Below are experts of layer 11 (counted from 0) of a mixture-of-experts language model. Rows are named router (the router's row for the expert), gate (a neuron's input weights, with its number), up (a neuron's input weights, with its number), down (a neuron's output weights, with its number) and show model dimensions 64-127. Each number is 128 + 24 x the weight over its row's rms, rounded and kept within 0 to 255.
Before each expert's rows: "mostly gets" lists some tokens that are sent to it at least half of the time. This comes from a sample of Wikipedia text that the model never trained on.

# expert 7
mostly gets: " November", " January", " December", " April", " February", " March"
router [152 156 105 165 109 153 135 126 126 146 155  97  94 103 123 118 159 144 124 111 103 120 166 140 121  83  85 114 141 112  99 124 140 109 141 153 126 131 174 129 137 120 141  98 146 135 137 119 180 133 127  99 127 117 177 134  92  86  95 122 124 186 112 116]
gate0 [ 96 136 129  94 127 151 103 123 121 132 107  88  89  96  83 109  97 171 160 123 123 119 130 133 127 129 101 153 103 161 138 142 152 142 118 109 123 129 176 122 139 115 157  71 159 147 171 128 129 156 157 131 158 157 128 130 116 171  88  86 169 122 130 118]
up0 [160 101 129 110 161  92 138  99 133 126 108 129 122  96 143  87 133  97 130 119 146  87 142 147 150  95 103 139 119 133 123 143 150 114 123 136 161  95 122 157 135  89 120 103 147  55 144 136 109 124 127 151 157 145 136 105 111 139  89 148 131 153  95  89]
down0 [143 136 117 137 124 145 144  97 134 151 145 171 129  90  79 168 143 116 104 129 130 174 156 107 109 130 145 139 116 113 135 150 147 145 134 148 113  93 150 107 120 139  97 156 118 178 163 118 123 124 169 101  83  96 117 109 153 165 110 151 120 108 116  89]
gate1 [101 127  80 127 159 122 136  76 168 163 111  92 134 147 142 113 111 117 108 109 122 127 137 144 125 129 120 110 134 119  84 152 184  86 104 185 122 124 147 138 159  80 107 126 137 148 138 124 162 119 118  76 116 157 146 148  93 104 191 108 135 178 112 125]
up1 [128 110 138 134 116 126 146 130 189 117 162 128 110 126 126 145 145 142 161 103 133 142 120 106 174 170  90 131 122 102 149 164  74  66 118  99 145 126 106  78 116 129 114  94 106 128 126 113 133 121 137 130 127  84 144 124 151 122 132 110 121 107 158 153]
down1 [145 121 150 153 152 117 151  90  96 123 151 144 129 137 147 153 162 135 153 130 128 124 148 119 114 131 113 153 111 131 158 153 115 144 162 112 130 126 125  91 109 132 123 129 141 105 127 123 139 111 149 140  96 120 128 151 147 136 135  95 118 115 112 165]
gate2 [138 124 138 129  92 127 109 151 100  97 119 164 150 133 105 131 142 107 171 134  86 158 128 165 111 103 109 121  93 144 138  71 130 107 122 131  82 107 132 104 125 144 134 132 118  82 130 128 175  64 132 158 129 127 146 138 148 136 167 128 159 134 125 137]
up2 [179 126 120 105 110 127 164 125 142 133 151  97 158 120 110  98 112 127 139  81 167 162  99 114 158 151 138 110 131 118 123 122 125 122  99 126 106 119 135 142 113 131 120 122 142 183 122 132 131 197 116 103 137 161 122 111 102 112 144 148 141 109 136 101]
down2 [134  84 149 153 132 152  90 138  66 128 137 149 139 157 132  96  87 120 131 140  97 102 147 133 113 154 138 121 136 107 104 113  78 106 149  92 131 128 135 173 140 144 121 162 127 128 109 176 105  99 144 150 132  94 104 119 162 127 124 135 149 120 125 115]
gate3 [106 124 100 131  79 143 144 133 130 140 143 120 131 113 141 132 152 168 167 155 133 118 169 103 151 117 137 119 116 153 152  96 124 139 129 135  95 130 135 150  71 144  58  90 162 137 108 144 133 100 159 125 121 141 156 156  92 105 103 134 136 137 117  77]
up3 [121 138 129 132 140 132 127 132 133 151 150 148 161 150 138 133 174 161 126 133 105  72 115  94 129 163 119  91  66 101 173 122 118 129 133 114 125 121 160 152 154 145 103 136 130 151 111 129  83 109 131 153 109 135 132 105 158 106 120 170 120 157 129 130]
down3 [134 122 119 142 169 127 142 129 136 128 121 130  98 158 167 120 123 134 121 136 146 139 108  76  99 143 158 147 112 151 125 119 133 111 132  90 187 167 153 157 133 104 102 142 149 154 132 116 132 140 163 131 149 127 130 113 135 124 128 126 140  62 119  92]
gate4 [126 164 155 120 139 165 158 152 127 119 101 124 160 134 158 119 142 139 116 130 135 123 141 110 182 125  82 126 132 127 122 119 140 146 113  98 136 120 154 128 137 170 138 170  83 106 118 118 105 117 152  93 117  86 116 140 166 129 107 137 144 125 171 121]
up4 [119 150 135  91 124 109 116 125 113 141  68 153 136 169 122 126 146 143 155 149  83 169 112 136 144 160 129 126 124 114 142 127 103 126 106 171 111  95 115 126  97 152 117 153 199 127 126 135 129 115 139 116 169 156 133 129 145  93  93  82 109 135  96  93]
down4 [170 154  88 139  97 124  93 141 123 126 108 169 145 152 135  86 103 140 157 131 130 114 133 134  78 117 147 105 121 131 153 105 122 170 149 134 164 157 135 182 121 116 177 119 134 135 165 122 139 109 124 119 105  98 105 166 114 111 135 138 161 124 109 108]
gate5 [129 118 130  88 151 125 129  66 131 130 131 199  91 104  93 111 176 109 123 139 119 169 163 131 146 133 132  93  79 169 115 144 160 136 162 163 127 112 178 133  98 132 137 116 121  79 161 140 162  96 116 160 151 130 146 123 102 142  92 156 120 143 109 136]
up5 [122 103 102 103 150 116 145 102  90 127 174 146 137 118  85 123 191 126 163 104 103 168 176 114 112 147 165 116 127 161 120 156 117 118 119 129 119 159 123 137 128  98 127 102 150 119 125 145 116 105 131 153 118 110 150 123 142 112 113 179 128 106  92 139]
down5 [100 137 100 113 118 115 117 112 124 191 152 154 146 112 104  79 128 130 149 145 113  94 184 129 114 150 134 143 165 138 143 120 178 114 120 115 128 153 133 113 108 127 123 120 121 133  85 136  98 128 168 136 142 141 111 164 126 150  87 112 120 122 146 139]
gate6 [ 92 128 154 153 128 169 140 129 148 134 128 167 118 127 137 104 139 102  86 110 120 146 155 128 105 138  90 104 129 133 149 141  93 150 138 140 159 107 104 153 135 117 162 111 159 119 146 121 162 128 113  94 116  56 151 135 123  76 150 120  99 109 160 123]
up6 [150 150 137 156 140 126 143 133 124 108 151 132 133 184 135 136  57 115 108 140 164 121 129 121 129 134 142 108 124  83 122 151 130 146 139 124 177  81 118 132 147 108 172 116 139  85 127 118 127 109 105 180 135 138 100 152  93 118 142 103 140 123 108 131]
down6 [136 148 142 105 105 177 161 159 118 134 136 149 105 133 146 159 125 146 112 145 117 134 106  85 165 100 128 121 140 137 112 120 101 172  65 159 116 146 131 145 115 130 100 109 169  97  95  77 128 108  80 128 165 115 144 150 144 108 148 158 141 129 110 124]
gate7 [129 130  96 152 123 123  98 152 129 150  92 169 106 143 104 152 111 111  90 125 100 129 166 149 181  90  68 135 114 144 105 135 170 138 117 138 128 137 172  96 167 125 116 119 128 125 106 148 120 126 145 145 127  77 154 124 136  94 103 110 121 149 102 148]
up7 [134 121 145 137 152 170 133 123 129 106  74 111 140 160  90 128  98  55  86 117 150 121 138 125 160 145 105 129 132 133  86 119 121 182 126 140 153  96 152 128 147  97 121 150 150 132  52 143 147 112  58 107 132 124 175 149 135 129  83  96 157 117 142 132]
down7 [ 98 172 111 182 105 127 101 129 156 135 160 110 113 138 128 119 127 110  83 125 166  94 161 127 126 123 118 105 116 135  88 110 154 153 111 131 119 126 126 151 127 130 124 100 156  99  91 167 128 155 111 122 146 149 107 133 148 151 148 112 160 130 158 118]
gate8 [ 95 110 128 154 142 176 144 139 154 131 127  96 116 123  92  89 142 129 134 159  96 109 142 148 151  88 104 134  95 123 141 140 139 143 150 173 122 133 161 102 164 143 149 134 102 125 130 135 148 162 155  97 110 121 152 101  76 125 107 138  76 134 119 118]
up8 [144  78 132 141 133 154 128  96 117 155  93 174 117 117 151 133 148 164 108 124 158 137  91 104  75 176 142 148 117 144 145 116  88 124  77 125 137 137 103 137 126 105 172 105 155 124  95 145 124 142 131 165 114 117 104 146 169 110 135  88 128 123 115 149]
down8 [120 115 124 173 122 178 119 128 137  94 131 148 123 139 106  86 129  89 166 150  95 163 126 132  93  99  79 157 150 135 118  81 159 100 132 153 178 106 124  88 128 104 115 119  78 127 131 127 165 157 129 126 132 126 149 130 111 132  85 152 121 153 148 118]
gate9 [149 104 136  79 119 154 144 152 110 103 107  89 138 157 123 136 135 125 163 124 134 151 195 158 153 141 108 117 166 145 133 157 150 115 172 170 101 108 159 136 132 147 113  82 115 103 132 130 178 138 109  83 153 133 131 107 143 109 143 117 149 136 104  95]
up9 [156 124 170 136 126 103  89 137 145  93 157  98 125 122 134 171 154 128 110 125 114 158 122 138 130 170  97 128 186 110 137  97 158 102 117 113 127 152 181 136 103  94  99  95 119 106 146  90 148  83 126 158 106 169 118 105 122 157 116 143 121 140 117 107]
down9 [137  98 109 147 155  97 136 106 132 131 185 170 148 139 153 185 172 170 131 128 140 118  79 125 156  82 141 152 144 126  91 134 139 151 111 157 102 144 137  99 151 136 102 119 149 162 138 104 119 168 119 107 119 131 140 132 148 153  87  91 117 129 141  89]
gate10 [154 100 137 138 126 159  89 120 120  89 152 137  77  94 154 185 165 162 109 128 125 123 134 129 147 108  90 143 147 129 129 137  97  98 109 166 124 164 152 123 113 109 144 134 131 165 139 124 165 130 118 137 110 132  86  94 133 115 126 160 174 164 108 145]
up10 [114 166 119 130  89 112 121 131 131 156 141 115 156 143 146  71 152 133 165 121 144 161  76 131 134 120 159 139 107 123 146 123 146 104  76 181 126 105 130 112 126 131 100 108  96  95 114 142 152 130 109 152 101 145 176 123 156 158 123 115 109 110 117 114]
down10 [131 128 139 101 149 107 129 136  82 134 143 180 104 163 111 133 137 151 108 120  85  93 150 112  84 134 120  98 125 170 135 133 105 173 118 136 117 114 124 159 158 109 174 121 158 141 104 126  77 155 141  92 160 153 110 124 148 101 142 113 126 102 130  79]

# expert 6
mostly gets: " Al", " de", " re", " Le", " con", " Ar"
router [141 133 115  97 102 144 100 128 118 105  99 140  99 133  99 136 146 161 137  97 125 164 121 146 140 115 152 131 123 101 159 114 123 138 127 132  93 111  74 141 156 123 132 149 102  98 120 148 129 134  92 126 135 137 146 151 130 125 109 159 149 111 126 110]
gate0 [134 128 107  80 106 133 123 202 119 146  99 172 162 107 127  80 104 127 122 148 124 124 128 154 142 136 132 100 131 142 165 113 112 123 121 136 120 102  83 112 125 118 195 144 127 132  90  95 135  88 132 167  92 100 147 162 125 123 148 129 146 176 139  76]
up0 [158 170 129 148 146 115 102 164 167 105  83 186 147 136 122 113 158 119 142 103 119  85 149 130 138 119 134  85 184 138 131 116 110 115  99 156 155 146 118 118 107  93 136  94 114 131 139 128  89 140 127 118 104 137  84 127 145 155 124 123 128 112  92 113]
down0 [172 114 126 141 115  93 135 142 100 134 110 129 112 109 161 146 145 132  95 104 146 122 157  98 143 100 142 143 107 141 108 174 147 138 119 134 125 106 158 189 161 150 111 143 163 115 124  95 129 126 100 127 105  79 166  96 164 165 110 137  92 132 112 171]
gate1 [157 115 156 128 151 151 153 136 126  91 153 107 167 111 119 127 124 152 129 137 160 128 143 113 138  67 152 121  94 130  64 116 140 163 131 156 136  92 110  85 132 150 113 144  93 142 120 125  98 179 111  77  96 131 164 135 126  90 130 151 115 129 110 149]
up1 [126 148 135 155 122 127 118 138 110 162  98 107  74 113 148 128 123 122 116 134  87 139 131 130 132 157 206 129 136 119  78  86 101 161 116 136 160 126 127 114 130 133 145 152 121 147 137 143 161 127 117 142 156 151 122 161 117 114  83 100 105 110 119 127]
down1 [124 150 132  95 119 170 122 101 111  81 144 130 139 129 117 138 101 134 108 136 130  50 123 115 117  89 149 146 122 127 134 173 156 112 148 124 133 150 120 146 146 111 121 110 134 138 117 148 163 107 135 131 150 132 120 162 133 148 152 133 105 100  92 128]
gate2 [130  83 118 139 171 149 115 121 162 103 146 155 134 137 156 148 107 177 102 172 123 105 124 125 144 143 121 149 135 158 140 167 133 121 109 169 110 128  94 150  88 133 138 163  89 156 145 142 135 119 112 146 162 163 114 122 175 140 110 152 109 131  99 127]
up2 [136 152  98  99  92 133 130 155 158 127 140 127 161 137 110 104  91 114 117 153 136 126 109 114 138 157 119 118 191 132 128 144  92 122  93 162 154 128  98 129 147 125 156 124 166 112 153 109 160 125 134 136 123 168 123  83 156 121 136 137 131 176 122 151]
down2 [112 140 162 142 130 115 135 108  81 156 103 113 141 134 147 132 164 123 142 121  81 153 116 114  79 180 125 148 153 153 147 118  66 166 105  98  95  74  94 124 163 160 140 142 145 141 149 110 163 131 133  86 101 187 110 116 124 146 163 152 100  94  76 134]
gate3 [131 141 161  89 100 177  64 107 120 144 104 143 173 136 117 138 127 174 117 146 130 104 144 160 143 156 128 117  98 145 138 113 126 127 156  86 128 166 146 125 152 128 134 142 108 135 119 151 139 125  95 138 150 126 114 124 166 120 111 127  95 126  51 121]
up3 [119 128 144  84 125 124 150  86 139 128 115 118 128 102  98 148  96 147 154 155 153 100 115 124 144 179 134  89 154  91 155 108 143 150 110 120 150 130 105 145 135 120 143  96 149 165 126 118 149 129 103 101 132 142 101 147 112 159 118 128 155 154  85 106]
down3 [144 149 120  90 125 105 101 151 103 138 150 145 185  92 128 104 122 129 106 151 107 133  75 137 176 124 175 100 126 130 118 119 189 124 120 128 169 124  90 142 134 112 134 152 111 145 101 157 118 188 138 104 138 139 142 176 127  93 134 114  97 134 129 129]
gate4 [ 96 144 151 133 147 141 143 130 109 117 108 110 155 119 149 123 142 145 102 180 115 138 147  86 133 143 146 172 133 102 119 132 117 131 132 143 132 130 139 122 151  99 160 122 104 156 102  80  89 138 138 127 129 135 172 149 146 152  97 114 140 101  92 104]
up4 [138 103 161 159  79 102 128 108 158 121 119 131 146 140 109 126 130 146 143  94 124 105 140 142 109 109  95  61 160 115 139 116 112 101 106 101  78 126 104 116  76 111  96 155 123 123 123 141 129 134 147 130 106 135  95 128 183 130 153 105 126 116 174 104]
down4 [ 99 114 112 135 127 121 182 108 128 115 118 126 145 110 157 138 143 103 153 122 113 113 156 140 124 106 142  94 108 176 130 116 141 126 119 117 130 139 147 166 132 107 143 140 134 110 143 143 129 109 179 114 103 118 112 146 124  91 129 100 149 129 126 127]
gate5 [140 166 135 136 122 123 124 111 117 102 124 131  58 130 129 143  81 137 133 146 126 151 115 121  55 165 129 103 101 139 112 122 153 108 139 125 115 156 130 190 118 146 151 114 112  98 151 149 161 104 164 111 131  91 154 119  94 132 150 154 136 122 166 142]
up5 [166 114 114 182 101 123 145 124 129 107 140 164 149 147 136  83 143 147 163 118  90 127 134 139 133 157 131 116 104 141 135 157 142 128  83 150 151 175 133  94 117 145 171 107 150 127 183 101 132  98  97 139 152 134 146 150 127 119 114 129 134 147 119 133]
down5 [115 129 135 108 105 102 140 178 106 133 157 127  95 141 151 109 109 101  85  58  96  92 125 152 118 154 133 148 154 138 130 118 126 132 121 127  88 174 155 180 144 113 167 161 126 132 115 145 132 147 148 119 135 201  89 124 113 127 113  85 132  96 131 133]
gate6 [136 159  99 170  72 157 102  90 116 142 164 171 109 145 123 123 145 171 124 131 120 137  74 102 117 128 137 110  75 102  99 142 150  99 148 117 143 124 102 119 150 153 138  94 135  84 127 110 122  78  95 103 123 131 124 109 157 103 136 168 176 131 121 140]
up6 [108 133 128  85 122 160 126 144 135 132 148  67 147 122 125 135  95 129 104 147 153  61 123 146 142 152 101 139 167 107 164  95 142 135 111 125 110 163  87 132 134 109 139 150  91 189 105  98 134 166 103 144 144 118 149 116 110  93  97 121 109 129 129 104]
down6 [100  82 109 134 101 118 138 141 164 113  86 154 125 116 161 163 118 143 136 159 171  79 133 110 126 126 155 164 161 168 108 128 147 147 136  88 138 164 143 124 111 138 128 181 156 119 132 141 105 162 142 153 108 108 154 133 117 117 148 137  91 126  84 128]
gate7 [121  99 128 132 116 125 101 141 120 137 143 151 105 140 100 128 118 119 165  77 100 111 154 106 129 122 179 122 129 136  91 140  82 136 139  93 133 141 121 122 159 123 138 115 154 109 134 133 104 146 131 125  80 184 121  91 114 109 138 109 126 163 155 162]
up7 [161  80 152 164 135 101 140 134 126 135 109 152 129 157 108 114 152 144  72 105 136 155 132 122 128 122 134 123 121  93 132 108 142  87 116 157  87 128 139  97 120 137 164 124 130 104 157 159  98 131 165 113 142 125 132 146 132 137 129  77 128  97 113  89]
down7 [127 123 133 112 169 164 111 152  91  90 146  87  97  82 110 163  98 129 135 149 115 114 140  85 142 125 126 146 141 156 112 106 107 147 107  81 176 124 126 140 173 133 140 171 130 186 118 113 131 143 120 129 169 114 124 106 104 151 175 118 114 144 128 105]
gate8 [131 123 102 157 142 120 113 135 100  97 111 145 163 111 186 170 132 161 132 120 119 147 152 165 133 102 155 132 152 141 183 115 130  96 118 165 127  85 106 115 187 138 148 137 125  96 153 134 123 132 105 127 137 115 108 134 146 148 116  71 125 132  99 154]
up8 [142 118 108 132 112 141  86 131 148 101 129 152 172 118 142 121 150 127 108 116 118 156 165 111 142 116 160 132 119  79 131 157 114 107  75 183  92 118 124 132 128 123 139 139 109 109 141 178  50 137 143 138 149  98 156 106 147 150 116  92 144 123 118 150]
down8 [150 115 159 146 170 145 124 116 112 144  94 100  99 115 123 156  93 125 128 127 126 154 111 149 120 114 124 103 179 151  98 102 157 123  78 101 144 160 128  94 105 139  98 128 162 162 118 160 122 140 157 141  61 142  86 108 145 117 154 124 146 141  97 125]
gate9 [107 150 134 157 112 126 153 111  89 134 145 119 171 155 161 157 142  98 111 126 156 113 126 129 181 121 116 116 126 147 133 167 165 132 112  90 116  90 104 115 138 115 143 115 101 119 126 133 147 155 109 156 141 138 123 134 140 152 110 121 121  87 162  82]
up9 [ 88 140 148 112 133 101 125 145 134  74 105 133 184 120 133 187 116  89 149 105 153 130 124 136 135 129 120 134 113 138 130  94 134 125 136 124  70 134 130 109 181  99 102 158 147 166 135 149 114  90  97 148 121 129 174 100 182 122 132 148 135 106 167 169]
down9 [183 129  98 130 159 125 164 124 158 124 102 147 143 119 122 123 144 131 144  88 119 133 149 128 123 131 121 116 140 159 129 114 110 140 107 130 159 140 129 150 119 150  90 118 184 139 133 112 127 161 116 117 124 119 158 104 119  98 139 127  92 153 154 156]
gate10 [133  87 102 152 140 133 115 148 137 136 124 154 161 195 131 123 102 134 151 185 157 150 134 128 148 144  88 133 133 140 140 152 163 100 180  80 142  93 118 138  96  92 136 124  55  86 114 140 126 111 121 166 163 158 130 131 107 129 164  83 142 134 131 103]
up10 [168 140 122 131 127  90 118 122 184 108  98 103 119 141  83 108  96  89 127 112 139 104 122 118 102 130 100 125 136 159 147 106  90 105 110 159 119 141 138 105 113 173 140 180 161 152 162 136 113 108 141 105  95 134 158 118  89 189  98 161 140 118 145 146]
down10 [140  94 121 138 179 138 119 128 155 167 131 173 146 158 131 121  81 143  92 130 136 124 123 140 111 104 165  82 136  92 152  96 187 155 153 105 115 118  93 148 112  91 136 140 133 137 128 129 120 134 120 121 110 130 163 115 121 160 124 101 127 105 106 157]

# expert 3
mostly gets: " Sh", " Th", " H", " T", " Car", " Y"
router [131 127 115 124 136 146 153 134  78  61  86 121 150  93 158  58 152 162  88 126  84  80  77 129 112 106 139 116 142 143 104 149 155 121  99 113 112 173  95 111 131 151 130 160 141  97 117 106 115 135 191 145 141 115 110 130 127 134 139 118 120 139 135 131]
gate0 [100 153 128 152 127 129 162  99 145 121 123 167 131 125 124  75 112 135 152 147 117 111 127 164 136 165 119 121 103 120 128 136 118 153 151 160 146 130 151 114 157 146 115 101 126  97 129  52 168  96 160 131 120 130 146 107 132 143  90 108 119 141 141 144]
up0 [103 124 140 127 123 129 141 129 118 180  93 128 159 139 140  94 140 141 112 152 158 129 160 137 110 126 111 121 117 128 151 124 123 118  76  89 117 124 102 142 129  88 111 142 116 106  74 113 109 102  81 122 129 121 106 107 111 147 128  80 180 118 180 188]
down0 [110  95  86 138  89 153 112 130 134 101 142 140 124 175 120 126 137 191 106  98 150 119 114 136 112 131 149 167 130 123 153 158 137  76 150 121 144 126 125 125 153 141 138 107 126 174 134 105 105 139 105 137 115 108 134 123 122 105 107 191 113 103 144  94]
gate1 [117 126 124 187 130 112 177 141 113 115 121 131 133 127 155 113 101 173 141 137 157  99 119 131 166 123 122 117 120 119 167 117 119 136  68 139 194 109 119 150 105 137 117 139 145 138 120 139 114 110 119  97 125 109 136 163  99 128 117 165 134 124  64 133]
up1 [117 136 146 114 142 113 151 152 159 122 106 152 116 131  72 134 109 175  87 120 136 135 128 134 133 100 114 165  86  84 117 112 134 160 113 193  93 166 125 122 111 109 166 120 119 146 128 130 110  78 119 147 114 109 131 106 138 136 155  81 131  94 135 147]
down1 [100 140 126 129 152 132 109  72 115 106 169 120 132 142 139 132 155 187 144 122 123 115 123 134  93 136 130 126 148 107  96 103 146 141 126  99 134  98 104 147 161  91 124 105 136  95 115 115 132 124 141 126  95 160 122 140 106 166  96 100 144 103 144 104]
gate2 [195 104 163  90 148 129 119 131 117  96 112  88 116  92 142 188 103 182 109 142 148 125  52 120 138  82 116 119 149 136  92 163 124 125 147 146 134 101 158 169 139 162 121 131 145 123 135 139 128 122 137 152 125  86 125 187 150 139 151 120 108 157 131 104]
up2 [130  94 125 136 184 158 129 149 153 128 130 198 108 111 152 100 126 111 134 151 125 117 150 157 132 165 166 126 108 153 115 100 109  90 154 126  97 108 147 105 114 128 137  83 119 164 106  95 126 112 144 110 120 140 122  89 106 113 123 102 138 105 149 134]
down2 [102 107 128 127 128 123 112 175 135 107 133 136 145 154 173 128 132 108 189 109 147 147 124 103 104 113 135 148 135 114 109 129 122 153 141 122  98 153 101  99 156 125 107 165 125 144 127 109 108 172 145 156 159 128 114 134 156 130 164 125 148  92 109 177]
gate3 [117 107 154 112 129 120 121 159 126  78 100 119 132 194 119 148  93 169 101  87 112 117 117 120  80  93 153 130 135  90 118 129 143 114 167 118  94 107 136 129 132 112 138 137 137 169 129 195 132 130 166 103 123 138 120 153 133 126 181 135 123 105 144 177]
up3 [140 118 121 143 139 143 101 157  95 127 106 130 146 125 134 155 154 126 118  91 178 146 154 106 103  83 120 127 184  84 127 118 134  95 113 132 123 173 133 107 138 164 118 127 107 118 114  49 128 142 119 135 106 130 176 139 117 105 106 160 157  91 130 114]
down3 [105 136  92 127 140 124 144 132 103 130 123 131 131 123 127 127 158  98 116 175 171 161 155 132 135 102 127  87 103 126  94  95 124 179 135 146 101 136 124 135  94 136 141 112 116 155  90 119 122 114 148  49 129 107 139 178 105 133 143 100 124  96 142 142]
gate4 [107 150 130  85 110 115 149 197 132 129 108 125 190  80  82 115 109 127 125 137 119 128 101 140 132  79 124 125 149  60 134 143 147 134  98 118 127 121 133 125  89 139 103  98 111  94 159 111 127 121 125 133 112 151 151 115 108 135 138 113 113 123 100 157]
up4 [138 122 126 143 110  72 141 117 133 117  93  99 142 107 126 112 123 177 152 153 109 135 118 141 159 132 151 124 150  97  91 156 155 177 118 110 127 153 137 120 119 134 125 101 140 109 110 114 107 177 108 158 169 113  99  75 121 113 133 122  96 107 139 120]
down4 [178  99  95 140 140 125 139 136 159 147  90 131  78 102 120 118  78 161 153 118 122 164 133 152 155 134 134 127  84 130 165 149 147 111 153 116 129 120 165 172  75 159 136 131 132 150 155 130 171 140  77 177 119 136 110 121 182 111 157 124 109 130 129 140]
gate5 [140 138 135 160 147  81 159 145 121 114 129 132  87 136 103 119 131 123 125 133 143 127 106 149 116 122 155 145 104 146 158 116 150 138 109 101 102 174 142 128 189 122 139 114  82 142 118  94  88 154 106 108 166 127 150  83 110 112 118 163 166  95 117 131]
up5 [131 152 148 133 162 195 102 111 123 117 120 118 128 121 137 126 137 124 125 136 113 142 119 171 121 106 151  95 105 160 144 113 125  93 130 164 155  80 164  81 117 144 128 139 125 105 158 132 122  87 171 109 121  52 128 130 137 120 136  95 134 126 115 148]
down5 [130 134  63 171 119  86 157 144 138 107 159  82 139 115 119 157 134 118 107 168 109 140 151 116 146 124 112 132 134 132 106 100  97 104 116 145 154 144 107 153 140 106  89 104 149 136  69 113 135 112 125 131 131 151 140 122 119 115 156 107 125 162 138 142]
gate6 [ 81 129 142 186  78  94 144  84 104 141 125 140 166  89 128 128 120 148 148 127 120  81  84 119 137 155 148 100 114 106  84 119 134 136 176 120  84 155 155 105 180 129 165 142 162 139 171 120 118 122 126 114 132 115 115 107 104  90 124  83 132 123  86 113]
up6 [113 158 134 132 118 163 149 149 129 103 113 151 132 113 107 138 141 129 122 130 138 108 101 187 141 141  98 138 101 126 140 143 171 134 168 118 146 112  99 119 143 135 164 122 136 142 153  82 114 118  86 130 126  73  93 115 114  85 133 133 100 140 132  98]
down6 [154 110  57 118 113 125 156 146 142 114 114  95 106 124  86 122 128 108 154 130 163 162 166 130 132 109 112 114 165 120 157 136 107 128 121 107 173 121 159 137 132 150 118 126 135 125 105 146  94 138  97 150  86 139 145 135 129 140 149 119 115 128 149 101]
gate7 [151  88 136 108 151 128 112 165  89  43  80 125 143 161 150 133 122 108 113 138 130 129 124 161 116 139 130  95 138 141 117  95 161 114  84  89 112 121 133 126 123 118 120 166 161 133 128 173 133 131 105 137 147  85 130 114 134 124 130 129 102 105 115 162]
up7 [123 136 135  96 184 134 101 107 125 152 164 151 153  98 117 170 118 126 145 146 187 132 144 116 122 126 111 135  94 135 102 131 120 116 146 143  91 133 136 149 103 124 143  96 121 131 144 135 177 133 120 100 184 191 108 144 143 105 182 129 136 140 112 153]
down7 [134  99 141 108 133 155 144 105 137  93 131 154 128 126 138 121 111 105 176 140 170 137 119 150 102 106 150 108 114 112 101 136 103 126  97 113  99 144 120 124 134 161 123 141 154 141 146 125 150 188 112 154 125  98 149 114 157  95  98 143 129  97 112 115]
gate8 [127 125 105 152 138 125 174 121 135  89 137 107 131 119 130 123 112 140 154 154 116 103 136 105 163 104 108 152 147 126 112 119  80 154 113 127 138 132 146 127  99 136  99 149 166 140 119 171 103  70 152 144 136 139 146 125 118  66 132 136 135 144 110 146]
up8 [106 128 134 135 105  88 139 105 139 120 123 136 157 119 133 102 111 119 125 104  64 109 128 175  94 157 103 133 131  60 120 144 114 112 152 107  97  94 140  97 156 138  93 149 149 179 137 131 150 132 186 137 134 137 106 125 143 101 162 106 102 111 114 138]
down8 [146 118 153 103 117 134  87 111 153 110 128 139 121 118 130 167 132 125 119 141 131 117 148 137 167 161 128  79 108  98 123 111 137  88 147 129 120 111 130 100 148 129  95 126  98 155 135 125 147 167 161 115 131 154 141 154 122 132 136  97 180 108 138 113]
gate9 [112 124 161 141 178 123 174  69 113 151 129 161  88 139 142 158 137 112 130 174 108 105 123 115 120 115 165 113  82 125 145 111 133 128 146 105  95 102  76 124 100  94 106 110 123 123 135  86 142  91 117 151  73 131 133 110 147 159 114 154 125 163 176 146]
up9 [137 122 120 100 153 128 107 155 141 116 140 152 170 171 115 146  94 142 129 149 170 111 102 172 116 127  99 135  94 115 174 149 124 147 108 162 161 155 134 100 152 140 148 113 133  79 170 155  98  71  88 171 124 153 127 128 156 127  91 141 154 132 108 143]
down9 [149 149 128  67  96 133 115 110 134  97 110 168 156 152 144 120  95 156 152 118 105  98 109 149 147  95 139 155 141 135 136 141 122 161 122 151  97  72 137  91 176 126 110 153 112 125  95 141 115 124 174 128 164 126  79 112  93 117 117 154 140 106  96  95]
gate10 [100 123 107 128 119 115 126 140 140 141 113 165 145 141 123 116  77 183  78 144 142 121 128 153 146 122 160 102 143 127 148 141 141 154 127 129 131 132 149  88 142 123  85 153 115  87 167 110  93 142 124  83 131 115 138 112 158 115 122 130  77 134 131 124]
up10 [ 90 112  99 185 137 147 138 165  67 143 147 120 133 161 133 101 119 113 154 145 126 105 146 123 160 163 126 117 125 120 133 145 113 149  81 118 145 133 106 104 109 106 106 148 173 119 127 135 146  88 115 128  99 141 124  97 102 125 144  57  97  91 141 137]
down10 [147  96 116 116  93 127 128 140 111 128 149 154 126 100  61 136 131 125 104 110 139 114 118 141 160 141 136 160 136 125 129 124 133 135 190 136 156  80 129 171 150 114 120 147  93  98  47 125 152 150 103 135 140 122 113 124 142 131 125 139 135  85 121 122]